config.toml
n_layer = 12
experts_per_token = 2
d_expert = 64
activation = "swiglu"
router_score = "softmax"
n_head = 4
tie_embeddings = false
init_std_up = 0.0273
decay_fraction = 1.0
train_tokens = 365400000
dataset = "wikipedia_en"
Below are experts of layer 9 (counted from 0) of a mixture-of-experts language model. Rows are named router (the router's row for the expert), gate (a neuron's input weights, with its number), up (a neuron's input weights, with its number), down (a neuron's output weights, with its number) and show model dimensions 0-255. Each number is 128 + 24 x the weight over its row's rms, rounded and kept within 0 to 255.
After each expert's rows: a language model's description of what the expert responds to. This comes from a sample of Wikipedia text that the model never trained on.

# expert 36
router [ 75 119 110 128 107  75 120 121 112  80 176 103 158 141 109  93 133 104 108 188 132 104 146 138 167 107 152 125 152 142 128 174 126 126  88  86 144 126 111 108 129 126  98  61 129 119 146 128 142  97 123 143 133 116  95 109 121 110  72  85 163 125  98 115 156 125 127 126 132 129  99 122 121  77 128 125  83 119 106 156 145 172 141 136 107 117 141 124 153 136 113 160 138 136 154 144 156 127 127 119 102 133 119 150 113 138 173 121 145  72 122 100 122 142 139 178 146 141 155 120 105  88 101 129 149 153 123  78 146  95 159 112 128 153 124 168 128 169 121 186 120 155 140 133 133 123 151 112 154 122 182 140 134 167 133 120 140 141 133 112 120 125 141 132 121 109  95 152 126 125  94  99 144 153 133 145 162 111  94 132 138 156 145 132  94  88 114 141  93  99 143 168  89  88 136 147 113 118 147  82 104 160 177 135 128 122 149 150 121 161 139 116 119 135 109  97 117 120 152 163 168 124 126 105 149 123 175 165 133 114 123 117 100 154 156 151 130  95 142 130 138 144 116 163 129 166 140 106 141 151 132 110 100 106 150 113]
gate1 [124 131  92 112  94 179 140  82 136 158 135  67 130 149 153 167 133 145 116 169  79 130 135 136 134 128 167 141 133 150 118 122 132 144 136  94 118  95 106 170  91 115 100 142  98 123 151 135 142 108 129 125 135 153 103 181 137 109 116 138 117 136 142 146 134 135 124 153 154 140 114 129 127 126 106 145 120 166 142 128 133 125 146 149 131  98 134 137 102 146 167 149 128 105 122 123 137 145 136 159 109 153  96 168 117 194 133 131  86 116 127 146 109  94 130 101 131  94 103 176 166 118 153 130  99 138  71 191  95 124 115 142 141  87 151 110 115 116 122 139 117 120 110  91 146 125 115 132 125 120  97 138 131 167  92 148 126 108 117 146 111 105 153  71 110 192 154  83 152 117 113 151 102 128 116 130  94  64 127 102 152 121 134 120 112 126 151 128 135 125 110  57 140 143 105 126 162 121 120 139 129 139 154 167 101 132 151 145 109 137  94 155 131 109 134 111 117 139 170 123 124 119 114 111 132 146  95 101 168 117  97  95 130 128 156 143  72 126 144 123 144 131 103  80 139 125 113  74 126  94 174 120 156 139 112 118]
up1 [ 95 154 102 113 159 133 124 165 149 158 113 101 156  91 141 104 134 121 119  85 135 130 137  75  99 142 143 146 124 140  90 152 165 161 135 110 158  98 139 122 134  97  95 143  92 117 120 128 119 133 176 127 112 140  96 109 142 111 139 179 159 131 156 135 140 153 119 128  83 108 111 132  99 137  66 178  84 139 141  90 166 113 161 146  82 124 114  85 174 154 136 103 176  87 115 123 131  98 155 116 116 124 149 177 117 144 176 136 137 136 114 124 116 125  91 105 132 139 129 134 169 107 134  83 111 157  96 110 149 160 120  84 131 105 150 122 146  78 119 151 150 159 167 151 121 110 109 128 134 111 141 127 123 149 162 127 124 142 131 140 118 107 124 146  80 131 138 123 108 139  90 129 174 108  86 132 139 160 103 173 137 100 153 111  83 158 124 121 176 131 116 123 135 131 133 151 109 148 127  92 111  95 102 112 158 151 152 134 150 110 167 149 149 152 151 151  88 122 148 109 110 131 130 165  93 153 156 150 122 116 129  79 104 126 136 144 115 124 156 113 115 137 111 119 135 133 161 142 123 136 132 142  89 168 133 121]
down1 [136  91 125 127 144 129  89 115 140 141 122 159 140 105 156 155 163  79 127 121 138 103 130 132 116 105 153 137 111  89 139  82 107  98 129 148 137 108 138 120 100 147 131 139 142 105 123 139 110 136 145 117 134 121 125 120 113 176 157 113 144 122  98 152 167  95 136 145  91  75 138 112 173 181 145 152 150 161 120 129 158 113 141 180 109 151 141 118 121  84 119  72 126 142 131 129 114  97  99 157  97 165  71 148 145 153 149 111 108 152 113 156 161 174 110 122 125 137 109 102 155 162 140 153 164 164 142 111 176 101 166 137 147 103 151 114 143 134 124 126 173 140 178 118 143 112 142  98 109 117 106 138 114 144 112  88 113 139 124 122 143 157 129 137 169 173 151 119 105 177 124 134 155 170 126 141 140 132 135 126 135 115  90 145 120  98 115 111 170 155 151 138 203 101 134 109 120 124 154 129 135 117 147 125 137 131 124 141 109 156 114 161 107 119 150 135 133 113  94 104  99 128 138 142 151 126 120 133 160 168 126 136 139 164 128 117  78 127 133 148 125  54 106 115 110 144 117 108 154 157 162 119  76 140  90 123]
Degree, minute and second marks in coordinates, plus capital letters within codes and abbreviations like KEGG, AEC, UNII.

# expert 41
router [137 127 117 101 120  97 161 133 142 137 172 110 124 160 118  96  96  82 108 163 139 135 120 167 135  96 151  80 128  97 118 169 147 153  86 140 113 155  90 125 171 114 124  97 116 110 182 122 136  89 141 118 135 125 126 139 126  84 127 105 146 104 146 105 152 111 130 131 150 116 121 143 128 111 158  85  94 109  86 112 115 161 126 145 155 171 128 112 105 132  90 168 134 136  97 150 162 121 146 132 131 140 100 168 139 134 143  98 121  72 133 120 119 127 116 136 129 151 159 123 102  77 104 117 140 130 137 124 126 129 174 135 134 154 160 168 107 125  99 158 135 119 177 139 163 131 116 151  97 110 132 140  99 172 108 135 135 152 154 136 104 112 130 120 121 119 106 144 108  90 118 137 202 159 132 151 139 101 142 116 130 147 130 137 127  99  78 112  99 110 158 149 116 105 160 128 119 102 169 100 123 144 132 113 149 121 115 136 154 138 144  99 109 114 134  98 104 140 134 162 156 161 140 141 159 109 159 163 145 118 151  76 121 158 145 143 203 111 133  66 120 110  75 140 117 147 156  94 138 106 129 140 132 116 122 141]
gate0 [149 123 141  98 145 142  89 129 151 124 159 134 127 141  88 147 126  98 154 121 168 110 107 149 113 134 144  89 109 138  93 151  89 113 107 122 163 127 122 133 134 121 157  96 118 153 173 186  71 116 109 125 165 110 108 174 132 115 150 132 104 162 129 154 168  86 171 110 135  87  99 152 105 103 118 161 102 163 102 171 116 122 133  97 162 139 111 103 170 122 124 182 135 210 142  83 158 129 133 123 129 118 133 123 118 120 125  92  93 134 134 129 112 135 130 145 142 124 205 105 123 124 157 148 157 133 124 141 129 161 141 138 111 124  94 125 110 141 160 104 109 121 144 160 125 135 112 152 143 104 120 120 107 117 147  85  93 119 120 155 164 126 120 112 128 168 125 121 123 131 112 111 162 150 106 132 129 132 150 115 127 138 131 119 131 124 141 144 143 138  87 105 132 131 154 121 144 113 169 126 111 141 153 108 187 122  89 135 119 136 191 152 160 153  90 141  86  87 161 161 137 115 106  80 128 150 111 110 103 155  89 170 148 141 143 160  90  99 120 112 120 130 145 118 134 137 122 131 160 135 137 145 141 129 132  88]
up0 [165 105  90 108 129 118 123 126 125 109 164 136 139 162 129 167 140 106 132 126 163 117 164 118 116 121 103 144 106 121  97 147 117 107 153  70 141 137  95  82  93 122 164 143  63 126 169  97 136 138 113  92 163 177  61 154 134 115 109  84 113 128 157 113  86 119 124 149 152 111 112 143 119 144 104 105 143 155 128 141 142 166 143  96 121 124 129 140 105 150 114 133  96 147 151 131  95 118 142 137 112 177 127 148 133 109 117 139 115  98 161 151 110 122 164 147 125 142 131  80 141 151 157 139 138 115  78 141  71 126 105 147 151 100 112 148  79 111 130 155 105 157  91 129 141 142 161 161 151 109 146 133 105 161 128 114 150 122 144 146 194 169  81 111 134  87 140 148 138 136  98 158 155 134 155 148 132  90 116 102 148 165 116 137 138 103 108 108 140 143 111 143 116 143  98  92 124 117 151  96 142 126 131 130 160 132 130  93 112 128  94 100 137 117  90 144 147 105  91 138 126 119 109 145  86 123 149 129 174 155 166 125 130 104 130 100 107 118 125 132 110 123  77  97 114 101 146  96 107 106 142 119 127 112 141 102]
down0 [132 111 131 146 194 121 119 157 144  96 176 101 125 145 117 128 102 164 157  91  98 135 103 109 147 125 133 144 157 113 164 155 135 134 121 103 136 142 124  89 111 137 129  89  67 116 111 114 123 141 150 150  99 118 132 140 128 135  89 110 131 135 142 137 103 138 110 120 107 118 177 127 114 167 101  84 132 116 157 149 128 138 126 106 181 130 115 168  88 154 100 123 145 151 164 126 146 145 131 200 134 143 176 138 128 144  98 155 106  70 125 140 148 133  96 117 155 158 130 117 140 172 151 148 106 132 140 106 135 106 123 121  99 146  85 115 148 117 126 128 157 147 123  99 140 129  95 102 147 134 106 126 122 153 168 158 119 140 154 112 154 156 122 164 141  85 123 102 163 122 132 140 103 187 130 118 130 126 133 127 138 148 143 106 103 160 102 171  73  94 107 168 120 150 126 128 114  80 113 115 155 150 125 112 111  99 117 122 111 129 122 136 142 104 148 137 142 114 102 121 161 158  87 155 135 134  61 176 129 113 121 145 104 109 103 124  80  73 113 138 111 102 128 115 164 122 138 159 159 127 105 125 164 126 108 149]
Single capital letters at word starts, especially I (IDF, IGN, I'll), plus War, Wars, II, III, and stray digits in tables.

# expert 35
router [156 157  96 134 106  87 142 164 128 144 161 101 169 170  92 107 150 112  95 139 139 125 116 162 144  91 170 127 184 105 142 126 132 144 115 100 114 132  85 113 154 148 115  86  97  90 184  95 181 121 129 163 152 122  92 114 126 103 132 114 147 141 138 115 157 143 117 107 141 125  97 132 118 103 132 118 107 113 140 152  84 151 148 112 116 138 162 102 103 132 131 139 142 184 104 102 143 139 116  93 127 165  96 149 130 131 154  84 152 110 135 105 126 152 119 134 138 149  85 145  89 101 113 107 140 113 151 121 144 110 173 143 124 152 160 107 116 139  90 149  85 123 161 110 137 116 137 132 142  99 138 139  82 118 122 131 101 131 110 109 114  94 170  89 147 108 111 157  99 109 132  93 150 124  99 134 122 116 108 165 127 131 176 104 114 115 146 100 123  92 111 144 101 137 142  85 110 106 131 131  91 162 143 165 159 117 160 151 145 161 149 113 110 117 169 110 130 173 177 168 129 139 116 127 140 107 140 138 136 102 132 130  76 124 139 178 159 104 173 110 160 122 106 143 115 142 148 149 136 126 106 141 141 136 103 143]
gate0 [ 83 132 124 143 141 113 114 129 150  91 122 103 151  81 147 112 107 164 124 143 128 130 107 100 102 139 129 158  70 166 123 173 123 137 130 176 110 146 114 106 124  94 126 163 121 146 164 107 150 128 119 145 102 143 112 143 105  87 110 109 123 156 101 111 137 156  98  93  83 116 143 136 164 145 125 146 137 135 135 118 128 128 115 114 108 134 128 115 122 100  77 130  88 121  93 135 148 121 132 148 118 122 159 179 139 155  99 115 138 135 117  89 106 105 122 131 116 115 116 151 153 219 149 117 163 120 126 152 113  87  72 122 121 113  99 130 128 113 152 141 145 147 122 177 149 149 111 184 147 133 117 143 145 121  90 101 136 117 128 146 127 126 115 130 130 105  92 116 118 156 116 113  88 114 111 101 126 157 107 158  84 111 124 125 140 116  90 112 123 175 139  91 158 132 115 126 170 196  96 100 118 138  97  90 148  82 157 118 142 137 106 118 111 127  98  64 140 106 113 145 129 132 105 117  91 145 112 114 127 165  88 129 119 152 147 124 125  94 132 118  70 115 105 155 141 103 126 116 112 142 144  99 130 148 108 169]
up0 [ 87 115 107 185 107 125  89 155  94 120  94 155 141 142 115 147 119 131 188  95 124 115 107 134  99 114 144 118 104  99 116 158 100 147 150 152 135 106 148 167 122 124 147 116 111 149 100 145 128 131 152 142 159 108 133 112 133 139 134 127  83 108 118 169 110  99 159 124 157 158 132 155  96 119 150 149 151 163  92 119 102 160  97 124 117 108 157 155 149 129 150 134 136 123 107 149 164 119 148 123 126 145 113 134 139 150 156 152 132 144 124 144 126 116 128 146 110 100 107 120 168 121 176 124 167 117 123 116 164 108 116 135 153 136 131 135 151 138 104 168 174 122 164 146 124 115 102 153 151 129 139 124 154 153 138 140 178 133 160 114 166 130 120 129  79 121 126 152 126  74 104 132 110 142 151  93 137 145 175 109 102  78 168  76 165 129 151 101  73 113 154 103 136 151 129  83 165 106 106 130 122 134 118 155 125 157 165 144 108 118 115 123 154  74 113 143 111 169 121 112 148 134 123 139 139 124  94 141 113  86 170 113 163  83 123 104 147 150 111 144  83 133 122 102 132 140  57 142 109 161 147 121 113 152 156 114]
down0 [145 148 132 103  83 133 150 125 154  90 165 102 143 154  96 112 101 127 113 160 115 113 130 148 116 145 109 122 155 154 126 131 171 134  94 126 105 185  96 102 138 135 150 145 108  97 162 102 127 124 118 156 138 142 133 120 164  88 120 110 144  87 110  70 138 122 113 161 147 127 131  77 143  99  99 149 137 122 106  89 171 102 141 106 175 120 105 109 119 140 135 105 147 119 130 103  82 136 111 102 119 146 128 142 133 109 116  96 132 111 103 113 100 125 145 135 102 148 112 196 132 107  99 140 103 135 118 159 130 120 115 141 143 129 121 113  83 135  92 122  72 122  90 122  65 140 124  92 111 145 116 137 149 133 128 139  79  99  97 142  92 153 138 123 183  99 120 114 125 141  87 154 130 144 130 150 106 105 125 161 131 180 126 132 106 118  92 151 152 118 136 158  74 140 154  91 106  96  88 148  76 125 163 148  96 119 130  95 141 131 124 119 146 210 134 101  80 127 109 111 121 143 133 120 131 146 122 137 135 121 112 135 121 143 146 106  98 103 141 128 150 123 139 137 161  90 104 106 115 125  97 129 145  94 134 137]
Final pieces of abstract or plural nouns in prose, such as -ation, -ment, -ts, rights, treatment, policy, evidence, before of, from, in.

# expert 5
router [111 148 115  94 108  93 120 159  99 121 143  91 125 162 118 101 121  76  93 133 127  99 129 143 118 119 128  97 163 119  72 124 119 148 104 140  84 138 110 105 132 140 162  89 134 106 133 114 136  81 138 130 158 152 121  91  89 106 123  96 156 108 125  92 140 111 141 110 159 121 136 135 156 133 148 125  98 122  84 112 140 187 138 123 132 184 130  95 137 149 133 160 112 154  85 112 162 133 121 124  83 113 136 110 129 117 138  97 143  99 151 100 113  98 131 135 157 183 171 121  95  99 115 111 147 126 130  64 128 105 130 128 119 166 111 162 151 103 140 153  99 141 167 110 140 122 111 133 141  65 145 139 112 190 112 161 141 111  81 147 113 123 118 140 174 155  87 141 105 108  97  92 188 123 113 134 147 121  93 144 142 107 135 124 120 126  99 168 146 116 111 157 123 123  91 146  83 131 149 104 113 150 145 110 172 122 144 138 158 123 137 138 111 109 149 109 106 119 140 146 141 112 141 106 129 113 142 159 162 119 145 123 109 141 142 170 128 105 129 120 161 169 137 132 124 185 146 128 114 107 135 167 135 128 150 122]
gate1 [106 131 108 131 153 128 120 109 133 118 137 114  95 127 102 100 190 118 121 156 147 111 104 128 102 127 121 110 181 110 158 117 133  89 140 117 110 113 113  95 129 162  83 117 149 192 138 127 108 138 123 141 133 121 140 130 129  95 167 156 116 102 148 117 170 104 131  85 105 143 136 101  95  89 103 107 159 133 122 158 106 189 143 134  98 134 114 127 115 119 135 139 113 177 104 111 142 129 128 151 117  91 112  91 152 135 130 108 132 128 110 143 141 150 141 117  77  99 173 130 126 119 141 116 134 130 158  66 148 103 134 150 139 127 119 114 172 123 136 125 129 110 151 116 148 159 123 116 142 121 133 117 105 124 101 173 135 122 130  76 153 161 115 114  94 100 107 122 161 146  74  88 123 115 137 151 136 138 121  90  96 133 141 150 139 142 103 138 121 168 125 125 142 114 120 111 131 125 153 146 164 117 161 149 164 144 173 170 142  99 125 138 151 105 170 123 107 134  86 159 159 131 188 107  85 172 100 198 132 106 109 136 136 125 135 144 135 141  91 152 129 136  83 101  87 128 144  87 133 122 132 177 112 135 109 166]
up1 [139 115 117 112 164  92  88 127 128 161 116 210 139 126 120 123 151 103 127  82 114 117 137 133 119 104 140 109 119 115  85 136 111 119 103 124 117 169 111 125  91 154 106 180 116 133 139 103  90 121 130 115 161  97 169  99 147 142 145 123  91 177 111 134  87 139 139 100 129 157 124 152 120 108 121 100  91 162 160  82 110 157 168  99 126 140 105 132 117 124 108 145  95 134 152  90 129 125 137 124 145 113  91 148 154 159 135 123 135 100 165 140 123  93 104 117 147 143  79 114 118 140 127 121 129 123 127 111 139  84 121 145 186 118 135 108 125 134 149 144 174 166 160 111 151 149 132 145  91 117 106 118 109 137 118  97 127 127 111 125 164 128 160  62 126 125 162 103 122 106 158 163 120 141 128 124 110 123 139 139 111 137 166 130 134 131 156 105 160 160 128  99 122 142 164 114 144 151  76 115 159 102 123 191 166  92  94 151 119 142 114 128 157 131  96 172 147 149 130 108 136  95  86 146 120 124 113 130 137  80 123 125 151 158 130 154 117  88 128 141 108 126 120 111 131 150 155 166 152  82 141 125 103 161 158 148]
down1 [154 107  84 109 137 104 128  88 117 113 152 158 127 121 117 137 103 130 169 166 139 131 127 113 169 133 148 117 159 140 148 162 160 150 139 120 118 128 117 169 102 124 152 197 137 131  94 148 119 144 151 109 108 135 153 132 142 122 136 175 181 109 164 150 159 176  97 112 123 118 136 133  93 129 103  89 112  92 183 116 108 121 159 110 110 140 105 122 121 110 151 126 141 125 158 121 127 108 102 128 127 142 111 145 105 121 122 124 151 116 146 122 153  77 187 161 160 175 151 144 128 139 121 143 103  98 116 172 151  87 156 168  72 128 156 129 138 111 123 144 108 128  93 132  79 113 118 165  93 108 123 136 143 126 111  92 113 154 116 106 140 128  82 142 141 120  97 127 121 113 112 156 132 140 118 133 140 161 141 130  84 102  80  93 147 147 147 142  98 133 160 105 133 137 148 151 148 106 123 119 164 135 121 111  78 128 110 141 112 125  95 143 120 112 144 110 104 159  97  91 108 146  92 164 136 141 117 123 146 151 108 106 151 101 143 130 118  83 132 118 102  76 133 109 124  84 149 188 112 162 126 169 132 157 104 133]
Column-header word starts in sports and election tables, like Seed, Pos, Pts, Votes, Opponent, Seasons, plus some sports-prose word pieces.

# expert 11
router [130 149 101 113 101  82 122 121 122 146 175 117 128 135  77 106 142  68 123 139 127 110 118 137 151 132 110  83 145 132  64 139 103 142  98 102 101 129  84 106 170 115 145  88 137 112 143 115 149  95 137  85 135 156 136 107 129 123 112 139 167  90 135 112 163 107 171  61 176 119 132 161 119 125 141 109 110 113  97 155 126 194 130 114 114 163 130 138 125 119 131 131 136 161 125 113 143 116 156 103 101 141 120 110 148 145 145 105 131 111 183 103 112  85 106 165 149 162 158 137 101 124 117 116 124 118 160  98 112 105 169 115  76 124 169 152 167 133 112 135  93 163 152 116 155 109 118 126 108  84 129 146  99 153 141 115 132 121  98 116  95 136 106  93 183 117 121 135 130 128  95 130 154 171 125 121 149 115  78 140 149 142 137 115 112 112  97 146 121 147 123 155 116 111 127 143 119 118 140 107 115 131 124 104 165 118 162 132 176 134 161 104  76 125 144  92 119 148 123 151 132 163  96 102 127 110 163 130 146  82 138 111 139 129 140 139 143 126 164 127 138 123  90 142 100 187 140 125 129 108 122 122 115 129 119 134]
gate0 [121 135 138 123 126 140 162 125 136 103 113 117 174 114 120  95  95 144 208 143 103 160  79 120 138 135 120 157 119 139  97 165 104  79  95 112 113 174 167 136 145  93 149  96 132  87 113 126 148 105 152 130 114 109 179 145 121 183 107 158 126 138 118 153 126 126 155  81 137 134 145 163 102 132 150 149 126  91 104 149 117 131 115 115 147 141 120 119 104 133 137 112 123 125 130 145 122  80 145  86 111  89 155  94 119 100 140 133 130 153 136 193  90 132  94 124 151 162 134  93 105 122 143 137 125 145 172 131 112 116  79 115 117 140 132 131 128 140 133 141 102 157 129 119 107 136 177 181 157 132 155 104 153 152  89 139 165 115 117 189 129 121 138 123 132 157 121 157 105 136 115 124 110 149 126  76 134 129 122 143 127 141  93 178 133 145 122 117  90 132 122 133 122 129 145 141 132  98 111  77  93 148 115 121 168  84 107 151 128 118 128 115 118 112 115 147 103 111 121 106 126 148 191 101 117 177 159 123 118  97 138 174 113 121 128  76 138 110 154 133 119 128 117 121 113 128 143 120 175 113 109 135 137 153 108  96]
up0 [126 128  98 173 134 133 158 122 131 107 108 118 155 134 119 134 111 189 119  77 122  89 135 153 160 121 122 106 142 162 114 149 125 134  53 109 151 116 116 122 142 116  88 150 153 116 161 123 140 148 121 110  82 136 112 100 117 121 153 105 154 141 145 142 179 177 115  75 164 110 160 113 137 142 138 145 121 107 114 112 149 136 141 125 130 106  90 143  98 172 116 134 115 167 131 109  94  96 109 112 118 125 100 121 116 126 143 136 125 129 104 168 154 101 136 110 115 137 121 117 122 130 123 138 164  80 144 134 155 134 133 101 148  93 122 127 145 135 124 125 135 114 137  82 138 162 162 149 118 123 126 117 136 131 142  89 150  93 119 159 113 142  94 143 162 170 147 110  37 136 154 131 124 109 186 164 123 155 162 144  94 133 110 139 145  74  96 113 156 129 163  98  93 110 122 125  99 129  99 154 100 136 155 108 145 125 155 177 111 125 117 122 134 188 141 108  74 155 120 152 142 127 139  93 157 143 125 119 111 121  98 139  95 123 101 149 151 128 117 152 174 116 159 127 106 109 146 119 117  88 115 155 127 143 158 134]
down0 [130 104 120 118 148 132 108 176 120 138 140 104 163 118 128 130 131  98 129 142 116 114 184 144 140  92 113 138 144 166 177 135 116 144 155  98 126 101 133 126  91 165 120 118 119 155 123 132 136 129 142 129 121 144 143  87 121 152 135  98 164 121 186 142 113 120 140 135 143 146 121  97 152  91  98 144 148 125 106 155 115 124  92 129  80 150 115 157  98 176 150 123 128  85 114 145 134  76 111 119 149  82 117 130 177 123 186 110 137 123 135 120 184 133 141 134 165 130 108 160 119  86 132 145 148 137 130 118 102 124 126 120 146  94 127 136 151 128 138  97  72 169 167 128 128 137 114 142 139 134 130 120 195 153 125 140 120  94 118 123 129 110  93 104 108 123 143 128 116 130 143 193 159 118  91  96 154 122 150 126 127 151  88 100 112 157 137 144 115 175 162 104 139 130 119 140 105 105 151 140 164 137 139 110 167 162 145 144 118 167 139 129 111 177 100 137 146 148  88 142 128 123  81 113 114 115 131  86 140 100 144 117  71 156 150 124 131 120  83 153 113 167 130  77 148 102 125 149 138 178 123 103 127 139 119 157]
Word starts for media, music and entertainment terms such as Comedy, Composer, album, camera, screen, photograph, broadcast, synthesizer.

# expert 55
router [ 95 104 113  93 112 101 133 132 146 119 185 132 169 133  89  81 122  59  76 154 145 101 153 181 176 114 163  89 152 108 111 151 138 129 108  98 114 106 109 116 137 134 135  77 121 124 145 144 135 119 135 150 152 135  73 150  90 125 125 106 154 111 146 127 146 129 101 126 152 133 103 138 135  98 134 113 108  99 103 155 138 173 122 147 119 121 127 112 136 135 100 122 151 164 134 149 152 143 120 108 122 139 113 142 127 132 162 137 142  84 130 117 107 153 114 135 147 138 147 133 130 100 124 125 167 130 167  78 136 108 172 116 113 134 138 133 127 128 144 180 136 124 141 133 136 121 129 116 150 115 121 141 106 147 158 136 135 155 145 109 132 103 132 119 157  91 118 166 115 102 117  97 182 134 118 160 172  94  97 130 139 164 155 118  76  74 116 124 123 127 123 154 108  98 119 120 123 118 178  98  88 147 148 120 141  99 148 139 156 140 149 122  94 113 128  85 149 112 109 175 162 128 112 106 164  90 167 171 135 129 140 132  90 124 145 135 167 111 153 122 148  94 122 147  68 178 158 118 154 124 135 133 108 140 140 150]
gate1 [ 75 114 113 149 112 123 151  96 153 117 112 145 114 128 142 152  91 111 119 100 132 135 159 141 144 124 139 144 159 128 107 112 117 131 121 106 125 113 134 135 117 115 123 160 112 135 135 107 137 114 124 125 117 108 119 149 157  73 153 145 150 156 146 123 109 131 114 146 114 149  99  89 139 125 129 132 103 113 124 121 135 126 142 181 134 146 119 117 162  96 153 125 180 154 131 152 138 122 129 122 145 122 133 134 151 122  97 118 151 107 157 143 114 159 143 128  96 111 188 147  87 167 132 161 168 142  85 187 125 130 116 122  87 185 137 138 170 173 133 151 149 100 191 129 182  97  98  82  92 154 159 150 102 127 172 117 126 131 128 119 134 108 123 135 137 177 117  94 149 168 109 128 129 133 128 151 126 125 102  79 105 141 147 155 130  96 113 167 131 126  94 146 138 152 125 153 176 150 132 147 132 155  96 113 148 149 173  92 162 150 158 111 130  69 148 137 122 130 160  93 116 180 154 121 112 103 120 126 184  70 151 117 138 148 112  98 100 129 133 130 137 106 101 122 145 164 150 104 137 125 101 107  92 130 128 150]
up1 [120 159 121 124 125 108 108  76 136 152 115 163 126 140 158 128  86 114  77 152 146 103 137 126 132 119 136 127 193 122 114 149  96  75 138 126 111 124 121 153 164 100 154 115 127 172 122 117 115 128  97 129  96 105 107  98 102 135 154 135 115 106 134 154 144 115 100  83 100 149 112  82 122 111 127 168 111 112 124 110 110 113 168 146  99 121 164 133 101 122  91 141 163 131 148 194 106 158  66 158 111 132 126 126 118 124 104 127 130  94 155 136 122 128 171 121 117 117 159 105 136 119 140 139 116 138 120 134 185 148  89 156 111 167 131 118 166 141 174 154 102 114 124 132 138  94 124 136 125 109 135 121  97 125 125 139 145 158 114 116 126  98 118  96 152 120  94  90 110 100 134 105 150  99 120 129 121 151  77 150 115 116 144 166 108 117 162 117 164 104 144  84 144 118  75 126 124 175 117 137 133 140 127 146 129  89 145 128 115 133 110 178  89 113 150 140 129 135 136 103 116 137 181 138  94 149 136 113 158 146 100 104 132 134 124 138  82 117  90 119 132 143 166 107  99 169 136  78 123  85 150 143 162 120 163 145]
down1 [ 81 138 124 131 173 139 116 145 177 152  97 104 101 131 146 128  90 138 116 109 130 106 170 130 127 100 140 131 155 139 146 116 176 151  88 143  99 134 132 123 138 129 113 145  71 153 116 114 115 113 176  94 104 107 122 141  95  94 156 110 132 138 126 140  76 102 127 169 129 161 124 111 129 150 103 124 110 147 137  86 146 102  92 106 120 190 124 148 129 111 159 148 143 144 145 167 152 132  93 157 156 102 119 133 173 110 126 134 127 130 102  87  88 119 138 140 103 120 180 153 132 152 149 164 118 125 125 115 160 163 153 120 110 133 118 126 152 159 125 160 162 136 111 126 162  98 120 129 105  98 118 121 112 103 149 157 121 120 151 122  94 126  81 164 120 144  92 187 144 136 136 143 122 112 122  88 145 110 126 157  94 104 148 124 125 102 168 150  83 118 158 161 106 127 134 144 144 170 123 122 113 162 149 120 171 157 152  99 122 117 142 132 133 141 118 147 121 165  97 149  74 157 104 124 151 123 132 139 102 121 163 161 177 142 155 106 145 142 112  97  83 169 173 105 127 125 134 131 124 136  97 107  98 110 130 147]
Capitals and acronym pieces, often country or organization codes in parentheses, such as (NED), (POL), DNPQ, RPG, USA.